config = dict(
    n_experts=12,
    normalize_top_k=False,
    vocab_size=45986,
    norm_eps=1e-06,
    tie_embeddings=False,
    lr=0.00747,
    beta1=0.93,
    seq_len=1024,
    steps=3733,
    dataset='wikipedia_en',
)
Below are experts of layer 8 (counted from 0) of a mixture-of-experts language model. Rows are named router (the router's row for the expert), gate (a neuron's input weights, with its number), up (a neuron's input weights, with its number), down (a neuron's output weights, with its number) and show model dimensions 0-255. Each number is 128 + 24 x the weight over its row's rms, rounded and kept within 0 to 255. Numbers have three digits each.
After each expert's rows: "gets" lists some tokens that make up at least twice as much of what it gets as of all text; "comes before" lists some tokens at least twice as common just after its tokens as in all text. This comes from a sample of Wikipedia text that the model never trained on. Tokens count by the router's weight.

# expert 2
router:135153200124121148161108099174138143138148151140107114099121145126173133176136145140141105120132128109154119105115155167115162156115108127098147116068106119142153086119125086155098125134137137115121087117158074114121164116120095091139118147140134112110133120164114130158137111104090114139176094167160111133139147124143166136154139128141178161158166144100124162098089121107126146138043117102103148117149103110086150131117125155086175142163133164136097137133105149177111115170126134053124139159126128119139115126111102123094126125160085113124082141110175130130119158107098095089123136103133147102144161142158098166143109153146143109111125140121112137170070101124093157111140132070103140118135088129121158163159132108148133103099102087129093113156095127092149178105112103
gate0:091139136106172145124125122106123139127133149123109094144143147095142166103061137123111106122170155115138134110089138163182165124139095143096138156143105116163136066168162155151120130121106115119146158128167138115123158120123140115080078164128121106082145125131142132104133114143185169152201129111107115136138111138109142172136153148138153130166186153139140113099124126090126097127116118170101140126139112156142148101128116115146149134139127148150108124127141141123181114132079135129136096118091133118093098113139101083104129113141124166120130146145042104153115152102099111097119114142128169115160109076131129115128115107109140134101134133095135097113099091122139141125085153111137120141116104111097161126166105105126119090109112106162127168149132138129111105122109126
up0:113101109138149086130098088107126138130140123125097130163118121170156135138120092141131131097116117119125135081154137119117123098140127113154160114124101079105129148143124121129106123126121140159122119099125138134181096101134093160111117105106136141132107117114103129134130103131125170112067161131133153116084142180172121095157123105127145147132109128142126138129142110118142106087213106126193123148135111139116109130183145140110071132102163108084115145148093168104105169109155112125123121110132133117108141104103139129149084135157150128116138109144117161148107153125113145143127105102090132150112091178128107140140120148132133123112130137164164144113130100103118117150143140127161129114138087129176125175095107136157138125124078130087168099182157129127104091187143126
down0:115137146111134158147119143089119131125108135169123122164148126129110114127123147119140129167144056128110131146096156154153140121079176125134098122146109126119118112142151107178099143100153116150099140124146141159133098146106183151133146155165138153112191103129146146064132106142156099107149110161138147148137125117194095127173154146113116115128155139147113086118137115145171092133159100131103112145109118117136115117120179097134130175141102082106154124141151166160156123133106108103129097085114094143151082126129168087151143147085098126114091127083096168110096130191167121120158154120126133093155154157086129133132133099146110152126123121129160123140123135137122116128152134112139066105091144150087093137145131114159117102100125150129105138085143143053125121131098124
gate1:164106140131116155143111125126114153119093119172116125170098097097137104129161127098143149140157099130136133106096112160150148133144121138085154134165091113108118107151132085117135171136142148099111149124106135137120102147113093136108172117117172110131145127120138154107118170097099124108183109151085165182107143102100108133121124102148113139113124133144155105140128144137123106112117118108129109153150109157150128129158139108134115177174139165138093149143107118149116149184128117154151094120154122096129133082092137159134120133111071122150111117151135078141131075138098101144096150150114099146176121145123072140134059120138084106138130130114133128139138158134108158170089153091109127136146140075082115147084109185144098131169131095104114129141144155092153090113145159
up1:111119126107131187093116106157145149088123094132120149162116084113137116125097117128115173137139138120118186118098099145112150136143150129116125131141127089118100103162147120125100190115145125053123123110139155135150141171119105093160144149119110163091156100116134166144099117131122133103123143145117175185105122100121144146130118125110161141089121126182142112140140101136155109146129135116128122125091121110157136077132158117111128144138130147164126130163110118126080142153118135129152089097194106127108092095118149112115080134156112154140112137157143045122135120157117126126142148119167111148155126137159093138164105121131124104161091099098170096140139131144135161138109139135124137143169151106131122082154145144146146112114142103150100120157114112070115116112107141
down1:122114141120164151121100111145089143109123088121106126128123158119131141153089097146122126158146153124155126078116134125078100079166078101126142153114155107140104164152105131151161131161147142132162120144075165121096141124164134098159180160120092157137153180137144133163127108098177154128160137109118108128102129065096152095156133152125134088118142165094145131118093131130082115115098136105181103094121160115109135112057115107173186043159114144101121124176100167128147156116145143132096112146095108124127095126100164119186116142087133117125082092086096114175138098149120142134128129128146131111163141094203135143118136152127111082109107137114136146135142113133135155105115098112140127093168151143134139150133138104135137120092108087128112124130093137141108151171139105
gets: " |", "-", "|", ":", ";", "=="
comes before: " ", " \"", " •", " Total", " The", " —"

# expert 7
router:124146144126118103106147146107104092119109151187156153067153130098120124128130088103088112152130139090131133111170070152151104104108157104133100092130134095131148139120186149086111111157113147120153156132146148144115107150149154085135140110142115136145156161144112123158125114139110115153168126083098118147122152120105135111146130147136131115120114124126141119091127131125115128077139166095117111140111127107183126130114132102128104109092109158150134138142121131122116166164129172166115136104126142081129118110125109141064160152163167163058195093124100115097142134164134101089153133118136075094116114120141128103080195139101089086150101129126140131091103152140142131157166142048099117158183139138125145125133138143108077139174136141169133133145106084152160126130118129
gate0:105135134161118112159118141065130141129157160124141202160173140133155127123085109138124154107142135115131142099133120122132133111123093148115135171118137072091118160159120109161154144118075080149120105117133143079103122113120094137149113121072127088133122127168108127125117109118074183121165139137144120106121119090146149128085149103138104134131165157145122114111115125175120128118144129145115124080128148103177141151123141115116154102141082140174117150141109098122116118109103135133111092149109088112112133152124150117164123093116104128122099132127088181128114169135113121084108086114109159111149149108093114160139079080142100144107125141121129141105117152098131131146150104154151124148094120160151113120162126135114150099088142165172162166130112080153078111118127139
up0:145148131075123078089132100090120134100164145132114115159143150081170140125143137202154103159164157150138145148130139158120081133076148155098134141146115119131127141103136183175143106126098127146127112124204123127152066106136138100137119151121101113170152145107131101142147085090081123109118119150115152150137135095103120145142152156163092131104140125176112134127123166112163115148121130128160133148114097125123129152116124156118181140118168144105168160165113120133142136116122141118168128109135115117139108140115135085126146101145102108141140140137110165110110200099129119134173138125161175125136136140167118077117140137109175131142167135128182117134129163148141123146124129097130131161114099101130099080137086156138178119098103119099132119118116139091156155120157123
down0:162107181110148166092114099138148138143107153108163141159118081160118138168096105095158146156152154120125114108128148126118113094154185154135135137092171094112072114149086129118117194141117126130134103135111119101112113099140124133171155141083133149133114086136107138069127162174132093125139157106127122121133110131136149158128133141129142164169151153132131119131121109089142141143119110155129114134115129152089146128140158145109139151104099134134148112117132117107171146118112125109131151147147129119131101129113116138103117151163134127116105132119164104125064102119175131111111110163140129144114136146127146141153137127156087132153086099143104154131145079110075136149163094133117072098137103169116086145102134080124120175128127136132116147132159109127106116110139133
gate1:152141120164144117126086144184131130125107141153154117106076103175051141138148111131140126190122108092102128116120158162160127117101123184154106124169134127083139113152136175142137099095155116131135132151155159102204112180119112129154114133083181156101134108109143173121128114126109135125159151151129106129110167122160170118145131141157130126115131151136129100145139118165124150109133135156135147113162155115123143127147126130136091138150097114111149104103128133120149148137069130141104137103112121126124107140158127077140121170143122145141117110143152144104119112091092125116145110133114114146140111128099139126147104093104114113112137127114145128149140130108101141104101140156100137139101143087091075106076115131165119117094122139103136127147145125139119160173156106
up1:102153106138138083151110132164165139118154162149120160143152113127101095140179147159166172144120120085173135123119126118142117118072156117117152154119136125118129126144164124122114149119116097155157100101113172143146127128115129097133173130147133179087118121100126131128141139123116114108132120167089139165095168164161181135154178144133121127127125187124116139155112151139131144126185128106081100145087110108149120112188111108102132101144093153162111113117141164146135105122102125123138104110106096088123129129134147123168115186146145120130116146073167130140189140096098099106126091104132123158130051103115158145131126098170145113168142135148143125132132141110118157110100096154110122139158125087105063096086100167174153059101106136139139149145141114107123134163128127
down1:119104084101118131141132127170144141102164099140091138098124143136162109182124079138076165114107154108113109126099108110122104172113111134129175131123130137095137156156123151103145132114117126111118142134096141129145127096166129103131156143144136156118164147145147184087100120131092106196142097106173149142139168150135182130125151106141110126160111184148145117131099112138108134128115099095136110152173131120157133119138105174135122179085163142096142199139117100083138148166128116118133137155120088110141088102147148195111160121149098162154142097145124129124126115146135103115129097151083131088149106132114133098145129104099087123102109111157115138114143151072164118122118142148148085145088099164125157118106151106139123154114185122151051137140107169129127167111134156
gets: "0", "9", "8", "2", "1", "7"
comes before: "0", " |", "8", "9", "7", "6"

# expert 9
router:118172175121176123144122124102138111136107099086153112133088131125106140130122153076179126145106127123134142147082121119122181129104108122168157118154145149156118141148152111167119147086166134181135126112164118116070126175132109123151128168139146134096101099159133126135101128099110134099129084100101157118137149119153150150145177133122164131139162085152070133171064148151128105121094150122115160159122140138116147122137121101124124122107119186117091142155107101123126113144113169100138107152113095126113147133150153147145111111103142103150128128125136146092122115100134121072117140132130157106133131135138133159125149159116100101168116130174111126185108127084146119130115104115105124157135146097123142162130110096128176174143090107139121088110107124102120140162138138
gate0:118127097166138126168144167122137138150152179093137169143095134143115127111134117136106093067107085117077131130128099115106123154119123127149100116153179108106100115130121157147139131126134119101169114132121143127119129130108163142138151152117140142117113163186174152156112135123152159122113136164174107100158112173130097142104132117123149149157088116112097136144077122120092085167118093160126090110089149131149157092167096134148138155135165120121100096098111151143109131093118087141121102075137118113111125157113162097091123148102162109130083177130125141147090067106100113158107106110123127122148093123117111128156135123147097135108093129114153072115142142139113123098123138152141132122110133109168109107153139175150133106169175105137147139109099147115121127113175129
up0:135116118118106120130104101149131103095115116093116103161145108119154123165176091145164145158151138104156118105132157161128154139166129103114164082115114127095113164115116102120141117105102116141103146129128117127063109145115089093145122088126099123125121128140111107139118098117149101137090084116101138131136163127123085118134114174140125137120136133143175126124177133163094134093151146142109132131176182128149092081100115159099115133101142153139178151156155136135123093112135111103121113154142099165165187102111113123142147138144151123084162128136121109104122137099146115116113130141089091136095151144127096122154130094124146077127149189148064120112137098122149112192147111105041135143121120169121137103125096129160155109124109136145126123123113087126128129117117113
down0:105156127144053128113116121148127157087128134131131174101110181122131136137119149126125157098161114126150132123153097193153141125180161177140112144031130162080168111123089140147124108108154111148107142129115151119143134129129144137149149124121125116163126116114172156145128120109134128170114113134106114096154109118113128089086123117151154121110086146103129157129102112120085138142107137156148123114082154122132154155089129109125098122138122102137088108101168130157091158136133139120119133170115116124119093150165089146144109114166130151179125175139126114106102122153120174181161127118148108139136135156139115111144133134111089088098171105111104170101150117109140120112143150083125107155128144123155126108139137133194107165155153090125119137106125099129106133147108086
gate1:120156125189125114141079123109086127115136155097171150121145151173124121123128122131074135127105154099154157110103184118130154194148150077122187072139171110134097121111149138127081103100179127156159118136150110121133107124130137168100140135147100101114145166152120128151124144127110102138106142081126159135151120118159094142086146110100112093135143118150131133123116113111120119105096130128102113130132084118168091104135126132104127151115124097118136089162121143134175143132094141113102121136123137142130148137100133148123156073096119105115100156126118162144115083170133162165132100144114140126149097108118123087106125161141175135154114081124134142169139116143146153097135141145191112149104114115171132142154113119116169138163126109102133125079126211115130155120119097
up1:098162132145157148138101131114105162112113105107136135115160135166092143119150074114106173100075111136136097099146133118135158201162147101121136082132164112135132139137129118166094109137175128148163149133157086081160145167113119160120105153170131117082114139126155147089086127148108136110108104120125162143115111129130152109102148108111126096114113122167146128128080160092154134160114110102127179136136078113171111133103100113139147164128114086097110129169118138171168128132079157084106137138153137142131159127140131141159106109104151120093107151136120143124117147154105168119138105118130134081131150118145112128119100133127136128143115060140138152142126104139100107104110138129171093143135121098140155129151109126132139133157130119152130088103123135118124168135120089
down1:143153138114126069162127132114137111120175165121132155130104180148169134127132149124179121142104158118141079140097146172147141177117118148104103078129127111113140101131137129135113099117128147063127079099094114148132124123098114151142165173118112110097137128111118111136106125118143111162160118180146143102078128152118106128101115109112137107111128107165148082143172125116159153113146112108125135114101135131089152118112133150135153093125132144072121128146120137131129123131147160113107138167104095105137149142126134163183142125086074124120155104124149150120098134063132163160179183100149141141126158130140106131129117119170154094125165130176136135110120095138124186125172142136088113129117122122140147161142122118098122162149060114134151107139085124134132126100120138
gets: "\n", ".", " |", "==", ")", "==="
comes before: "\n", "-", "|", " The", "==", "The"

# expert 11
router:138173099111125131118110115114123108126119184169179123144102139143139109108126118157182100149088121132102078146161122124130129136144132114163126177127103133143140103133106095128107104129112081141137150166118172127136132163104157067140126119127094126152119138079123158112104135153157097125171145125112129155154149106120177101167127103107106074114119108127124122125118134118129131131153141135149111155164111138116089116130115127135089132129145103172159107128128100103148132145115179142151144137175117139130134163125129107076148134153123126115117159135168142099143071137128136119143094150121120094125155151146129139166146094140105054143146101148114100165118099130126162123164173103077142136123132147138145140103125084124138148120145170125116112135140097152163179125153126
gate0:130114112116136134132112091108157127129111136109138116145118183140139107164128135113148098091154152121173136110137116150116097130134142117168136136116133107119100093104127117177144088100097118119145145164165087125093162098126152127117118133171159161128156131117143145122090188074105123147109122103146178124113105186113099136156111101124142146140135112093126143113089162140130133149136143140121088117183147132195158154142130109114128132129111112084129080091095113119125134161124117095137106116108111136104116168150149114131122124162084161097086147113167137136139082114102112140138096112124096164132116109159055157141094155146161146090157138145133130191083112140160114130169118117140116152152147149175134102126131130121150166101115094068114117147085105166113150107150122
up0:127125126149103149091129136120140099171161104110100149152135107132114130123095088140117115183127116156138105165122140107146105105142115098114116174108142119124086145152099120095160112130137072122131094117127135119158127122087141122149113118131131111127140126166105100139173106192126132105145124154138052134124120112147151104110119131125117141164136175142111096122117110133135107138145104140117134106106125124178109145146109147179128145130132160128081192120132107116120149120137111102130105133133114113145056124132120113142119105126165111117124106149154147161161138122153102103143186118125116128143142116107149115155168137083170145151091146117116116127157109138170146148120130169135166180114119124104103171118099128117090093131147149126127156132144151095147131177150135
down0:155101094147116127147121128106139117093152134165185131114158135112121168101139085124098116123141056126076139116159132106085132118058144135114123104098124099137112132147141093130109088122126108119081145148146072093146154126112105086123108145088116132110151130089105096132092133129104144157151105173136135130078109110148096135118114162108145106149110133145087120128129107123142152162091089135162114150153158122166153136163116104108116168148156161096110147145172136103117130101165103137118132108139133173092156137133151099129188098092116144157159111075137118131148195093085122117117145150124158108100126129154117088144113142159127181108169124125077138084122087135138088151143110089110125136129142103133149169127132099121161144144102096127114139148132135168123111193107166
gate1:137130085119130121105158119102139116116131087134187156096150150129131111132134092068075139141118100162148121070099157142113104119138149171088153109082158158136098130132121140103130099136065114118083108132131067152127142161127133162127181176104135109160136091171089163135106106127122127100151160120098165112155163118129133094103146152091146151141131149153115127121123142135150147129093122096116136134136118138099135167086119163148124165198143141091079149172102103090148128126113116120096094106124146164130136150105100117097108090148135109142136134143160153091169109168110139089112094189175134136151125135117163160188110107173125142137154152116158126141110118146133114128153118077113145108112112155108143125126113128140098129104127146101126143156152123125122117133118122
up1:121087181160133107176140114132128102091193095092138119125169135140182140130200121123159121166117090109142122079095147115136148132130135131113164132114155093159134083113145167133133139148131140151109145077139147128140094145089124153141175094158125131119133164123133106097087146116149133149170117102128112134134124096129142096135117180168124158119133119107130151165112151117114148103143097128092115155126125077106104109090097124196137131118109118137131148103158106129143132134122134101123107117123126095112134090159134090097130104119130116126143070148132181158116130136143131171124134142134142135111117124147151110124118108113114149066101100135140154121101127139144084110133140136142105126121100159148121127096137133179162103137104101102157136130120154086131126143120165
down1:139131136159158113145079110109111139130175110104090126147126121131110147131154080155135129140149098141129136128107127141184120107181152093114110121147117135118098109102182205138127094136132110128133102172106151162174146128105152119142100127119091129102147137127118065160134128162086147185157107148131132098150106133182088090087140112110075140126126124146153115120130128137105159110141173148153188110113135187140153126159143108138167168149108169119117132101133082138154122074110154132146155164151108167128116146110146111197159166174110128096149127156138144124122135156107125132133129128160098111145108172133097129143123141149159147168140127122115105133091140131137115116128120108109156116135134119149156136107122159096138120179072113106131121115133121105101120111139127
gets: " ", "1", "2", " (", "–", "0"
comes before: "1", "2", "0", "9", "3", "4"

# expert 0
router:147138151135148162122129148115097155128079141151136120128131114121122120177201129143152188088119101122162107130148097138100121154145143125112136097087114154125122131124154174123166125151131125121111135144146084091115143127111105164109162121105121111122118139139106093136117102137119119158108139138135087095137108133133089103133120132139094157167125190147116171143135121099135126133135108123151134129153120129137118112128076148129115130119133123132150124131132112098136107109151080119110136134118174162140141169134088118147146122087125092130111150137122117158088130145094140153087120120149087183101122119159135104128148105128106162081122138104164088171122171155093145158098125154110158124104160115153114098136141148111131068106127075144137131130158128067072099124150086
gate0:165149127149110104090166141137136156126175170113091157108136111132111118142204137141081139118136092100133114130120109103129111134122142118116109058106097153137112162124167156192127122146164175106102101154144125151132147168189129108170145137117155135153124182080106151124143136123158127140119116130079177140109106115110129128173142120128090068122125113107130126113123132112115149149148111123170104160142124157125151134127108151159145136144158112108103093153167107145100109144137108145119151113107105130111119109112161109081092119169096137180124088134126116130122123154105114103127161160111115124126112096140114143139094140114111128144146119106174108096142107153075130136134121151130127132148118157085157122166118112123108131121089147169130146077119140110139114086147133
up0:175174073124108150166177137138168160099116142143099123117139099161148131145156127072098140153151112120132106113107156109148139147181172132133149081123062133122175128123142121132118133140079146163088128111136140129159132128122112150114104163123138141157093116114089186146136168066111143128141136111094151145146090115136138135115153147116121129094108129132131079131117080129138128139167115117151153215165136111095127108124102144134123128125093099102094149096149104139156131162104123124095134109148140140088164128090108121102153139130129139144082105147083137131110134121115115147130162112110134153118131091127165141141099080152136141155157146114175151114108119099130094114078102101124170116148105116139150127129102122157116126119115078164129195100098167110130150112105130
down0:121140135129129127156204109137116158135115072161145088170152121138125132134097185100092131091168132121164155155168130148144156148144130114104127113105124163110130130107106092168116175170126101135105149135129100127135158131112122167157106163119146144144146105182125115111094114119110125134151169099137119157149144121143184111100131137140117114101108138117160117129082092125143111151155110095106124106125179116103187119155144150090104168114135123128107104108136111172166137161140110135133130141108146140140095188132094155114114138127149093107140104137142167126126131115128097155145133119150146132118108128103145149108139143176146099116102114124165148130145111117129143108131143117095115135124119109112136134151096143093124113155103084133151131163134101139143132091119120
gate1:112132121156108104150111172151119148132151147124138079156129144139110116128098152092118131080179168168130096105136156140126166116130143117165135111122128134157114131119117096078127113092122112098124109140117116142156143129153122156109121137088152128110142070161114152139133176169144128107155141131111089167140124130146174115149130118134152115117148100103121106115124140144133130121132139069088154120127132065137089143124169161137129129136105061106122127106145138123119154154132117115084151145115106120096125066156155110120160120143107102127186161169152148096124145141133168113125130165141140123154133129113114144140082122133161118083095131140156138184101135124149132132129156187135099139134141112104138135108066102151112108141112170130120147103140104117084116150139145
up1:095158151167083091080120144143155109155130180177144116154135121144116122116145160122119118078121145113130132113076211131167153097117131091154154123194149116142141122170160153128160102106116120128137138138137079169110165080141093129159119095128149136124118087130132142169116126159155127158104105129140136120151124119122150153140138098153137130151160116152110107120137139127176115101117144160136129126106130121173115142116120115121129149174092112150141118133130093144129115201144131113125120140132113115120122112161093083145142095143129147142151131158131162125141125156161136143139139139129168157132128121112145147125122159124096146126095123146169173158143107115119131137113158140104096122091138071072137107112163157140116126158139140111121101144113101160117133116078107
down1:124123139100114088149117138090132106096107139126140140122125140141136202129119143116098140174135066134171127122118081112127118132159151100120148096154135147117153157144119150029117128135104154136108126160096128100112139142139103156144104150155103116098146177106121096155132139095081146135144127121174124137124104168090081114118135127112161182109116078165150118157144132115082131104148139117130113103111106170113171122102082125111124153098098141136099222098128145142177124108093135116141118106122149116163073130084108099121131110125109130095153113091066145105132130113138130109138124126106111127140122163150100150156096135146082107159128117099162148118129153137115145134177127126133130149127173152126115161139096108063128135111113088129132110168163150112128114128127120
gets: " the", " and", " of", " in", " to", " a"
comes before: " the", " a", " his", " other", " first", " its"

# expert 1
router:089068107105122162135156114102112117142122092079132110139122150091112141091115118143064126120146160094110131126149147159146132117172107098099131127136124087089129132128072111168113115103154107135090099137086146092090154091090115184137140157119127134085127121133150076130132151165104154118104162158112133130125054143159127124122154110179085151117107123158110157111150133086134159133134090118121063102106123131128084127158135114090137126160139051110113132128156145127153114134155131118132129130111143088140126128111114110157150093122161128102120143106153115107095117159142128122168136109116094137118089149114117117150114155142127130122152149110133139067164112141148108121139130151160092121111110132195112140117081177127117099162112142117128111139159136170115065137104129
gate0:097110124117129111128135092165069110140142165137143139159134162114164114129099115098116072136094123149113140150123123150133125120137129101153140087092078112156118125035144104141135175114169131081159141116149142150128105142105114110158166153134077119151083139162089148134083107150137092143154149162098121126113131121138105092157157100118083183116130114113173104176120151158124129132119111163123128157097130135128106153082112118156169147115102134114114130118121133090160103099102114142121120112104137148081118104144139152146102080148133139189169146080116158153152167174117137150156121155138101118138106132157109155118130150164100106129171109113122149135116114145099114111126135105140129095114168123115129155147108042138155121081116119115135124091114112158108140151122120
up0:136125097104141165097136096160096140115128155141175177148114054154148172183110097145102110134110144107119091162151134106120156103077170117147150146186115116166110132140145145129133124105084161113107134155167130111100093111152096138151170128156153151141112121123133109132102116130100125129143120133134135083125147175137136136143183135120138102118079143119140101158155120134129136122120139156161122155109138115157136108117121192124126159113132146122189164126134141097155128117144116150137131107125097088119135094116118144135148123092140116095128125130121143121132116119089142118155129084101128131137134126093136106135112095119139125142139135110107150111126106131133099149150061091088095147119112165099074158103134068129178125098143139117114110078139142138098111105113138
down0:152126128157134161133103137143118084102143126068137105196117143134104094102101123182096120103165104124146105083105107114109161138118131169110115119088141134141116139086118130106148122130108146147116143063132130158137121134146131156080123165092104138143141127111134164102116122153113118120122085168147129114140098114165163083108143089150142124091090149117161136133099177095139106125175131114100109087127112142119137129133117125133156110134122115126136106167145152088144126071099141128137089083115122092144137151143143127100159154151114130118113118083136145168108117117156118158149110130119080126104102137180102110126179152164114125152126136133104113130156158095148150118117123149105114190142121153141118050129137140160127116159148152118127124113084102145097116174135098
gate1:144113166108110151124163143119117144166143102145112132142142143132110131176145181117127130128099164114146108128091134141086110142156105071123145082134136129162118108144171115110143173128123093129109123125120093153145111140097132140159140126124130108137122150143119147121163125142161078133156157127161174117100127132151170108062176136082132137135082111132141144140109116125125110137112120121124105141103142120127148109148135155101131131097143142094085113150090155117136140116127117187108149143115138108095119147066113103099118108146125113105111127105118125124167145147169123122170142135110134118102077172126137135139090102122100125123158127108139097117154171133146129109122096120110082128140139147110115140158157125132140149186120094102125110170134097126132108117162142
up1:125145152132112164122123111090134145135162116117087141131163119158136119136145101097138121120102101110114090158159140102117112170138136112095168124094130123149115062149135135123119122145121104151117111160144117107138128140135072171163139112114134142141176115129142118138175129080176100145124108102105135111083126088146132122128140129140142152129122116142136126185143147100107121115069114126075142132105109114100158098134124117146095111113129168142060140123117092166123154165143123176112138140109116135097146157089135144121121162097058159112118163166158148115139132132133155140148140117129099144107108146101150087135150141085129129205150145112122136062138159125091109095144120129105121109102134163119146151139134150118106151105159125143123165125153127116116160157146104
down1:165095140151159112123086126164133118085123128153166152138162056126101112160116126131138154116145122149138121130049122138124153113108110162119104164142102158110158142094081184150096096143132102138137147100122109096078145104116177116107144137122180140150110153107125096184148073161124130134108109155131126074129167141111132129185112126139120132129137080100145128100144140145126125104114107132122095142106105145127180121128159094139055126134117121072142138141129134127116120108130143082121141108049138115117119159155165124150133148121111102135127082151112080117136120077155100133128087148145104124142141142138129133158141100109124074133117122123145107145119126139131113119138123150132081141111109119102098162146147178167144124144133155134124122074148132108106114101127153
gets: " was", " is", " to", " were", " be", " are"
comes before: " to", " the", " a", " in", " by", " as"

# expert 4
router:095073133123153135136116164114146120126153166106114116132119128143115141138100123085139076120146125080146125106115127133125115115173128163077068143155162145143130087153155155161076125140141143136108119091120153136112120090143115150143089142094166137134164106143142161114162182126167109068101160145111127114102112129115143163093126145119155138110098143108138110135096154121134109122137105131117162121153152142110148129121110141137129142140123103096097089148128154147121140088124106109123105104078128098170131135118176154129131140136144133097125132138098173157139133088164148165131162129139120134115081130129107123102143098097170115108131163154147109133199118126165140127102117159188102128109138100069101166141122162147115067149106132131130122092130120136136144119137125
gate0:117106164112101150151155125127140128127090086133101098183179123110102113110141120123150142143143135164149125119140106135135109142127140118118140108106114132112094154140167112150136107133106119139107147103141104142082129163128142111164155122179193137137112179173121102103117128149113152121163149134108066109119160095118119090107161109107095098120078124119133142106109102093103097114136128168132109142107122115165098139119135123144140099138102131147130118128104125120172145148090128130094107156127176147142106159077123129111159121158089112092112161139165146111161135162126128120109099118149119162151137181134103115151154157149162125119166114131114150143080107119146096131127166110148105129136102129154134118128153112124202109138138137095141105108156136053136140102096120
up0:164154148112157108123152119179104165068152125127138110106165138132136160096121119144143134158161125137152189136072135115100114120089125161122126106120155150145127126148139138146180131141131118110094162146171185134085151136101138144120129144097073123140124120158085127152110122100164116115153146133141209123161144101149084164118153152114127101164118100099158133145146111143136139173135134146164118145112156121123123133096096132136161151112112121095151168159174097126117129151107073104146146118130098099055120141100121127119120114122122138152140149138098144128123112142183110108118137115134100117115152118139124092133137110126137143166112121152112110122123167153097166143113141134143129144135153119134115069102131147136107112131147142110143125112079144138133124165105131
down0:135090112076133156124135117179142157134138152139107092138101162145128130147138147063107083100123124159153126086121163100139114144106142120145117149083147154115153106112148179108143106119116053124133144138091154150115150154128107094129131124152081130108124112138147107093119098086114112115148139104168111079104150182158098151130139116105110112130112155125132167107136140127088116142121139139110127143145177073151128110095076174150100128182160162133142142154118149128123146122152121156128107087106120185079142119106146129148132112092183131098159133128113161125124171126151145156145097153091103138158114139089143136152107119130076131109089106092146093141117142118117161118135104131136122127128112097148168095107100162100069125160192100121077152126151115134122140131134140
gate1:134092130169111123112106133116138129123149120123139131154111091179091141113144101103136153154118099077142110149082127153105083080143089174124096130166122116096109136141178141127151174120100119114138156103115163126123094108090092139139112143151155121103135135125125153135119156098110114155133143123158080155132118112123157077127081116137128142168160127093154120098121117108140110108106144105150115092094123137148147134142129084118128184097120108183143136163139114132121167130128155092143161105074105114156128102145134105130139121155121099049136124112168153124093119134117115122115104105151141128085130141102158102129129152146122124171138145110132123101121155120132171157102130110123120116157090099143102144137136155141108133136114107130118187072094142168112128133141113
up1:133169136090141140178177124114150103120117155119159173172153102126130153137172140132160111107154143108085123121116135107134126129133140139122110112128122142156137104179145130131155099147098091067104053120144127129174144110155092167081110151134107123145155115137121130130093136116118148137138140135098186151109126132118119119117144116176128129142155145144097124117153132111088128161110107102143148159113159122142161133147119129147103122086104131127116129134162100128135141122105117141112132126175122126127104164132080158155127117173119125146112149094157105167121108159171154108113112134064159103084143162183145090109136137069124182167109160178144141136176138133104094063139094145164116123166098170113143096143141101131114205093139125168104128135153132118166139132166127
down1:137159146126151129102144151150132141178144114153105136085168126109112139092106100130113140096144115113083107109110152130109102142153159122104158166120078147136127129120112163119116131100117098155147104154145192129132091119115162163114118106080126137143078145082127154134130164136141148141151143140108163126132112141149128082145090126128103152111108073110145123111127127082158102144101128142126077131154119142122131108169135123126167118134109120135135151164134158113163122132163128143151125079107132123117125148135102145160112169115107141145117140115112128075151135129110132134101153119132121174100130137133112165163149142210138149136139147137115124129119149134116124097121127119113122092140136125107122112095123120189172149124118103103155156138112121113126102132164081
gets: ",", "),", " University", " States", " County", " School"
comes before: ",", ".", " and", " in", " of", " which"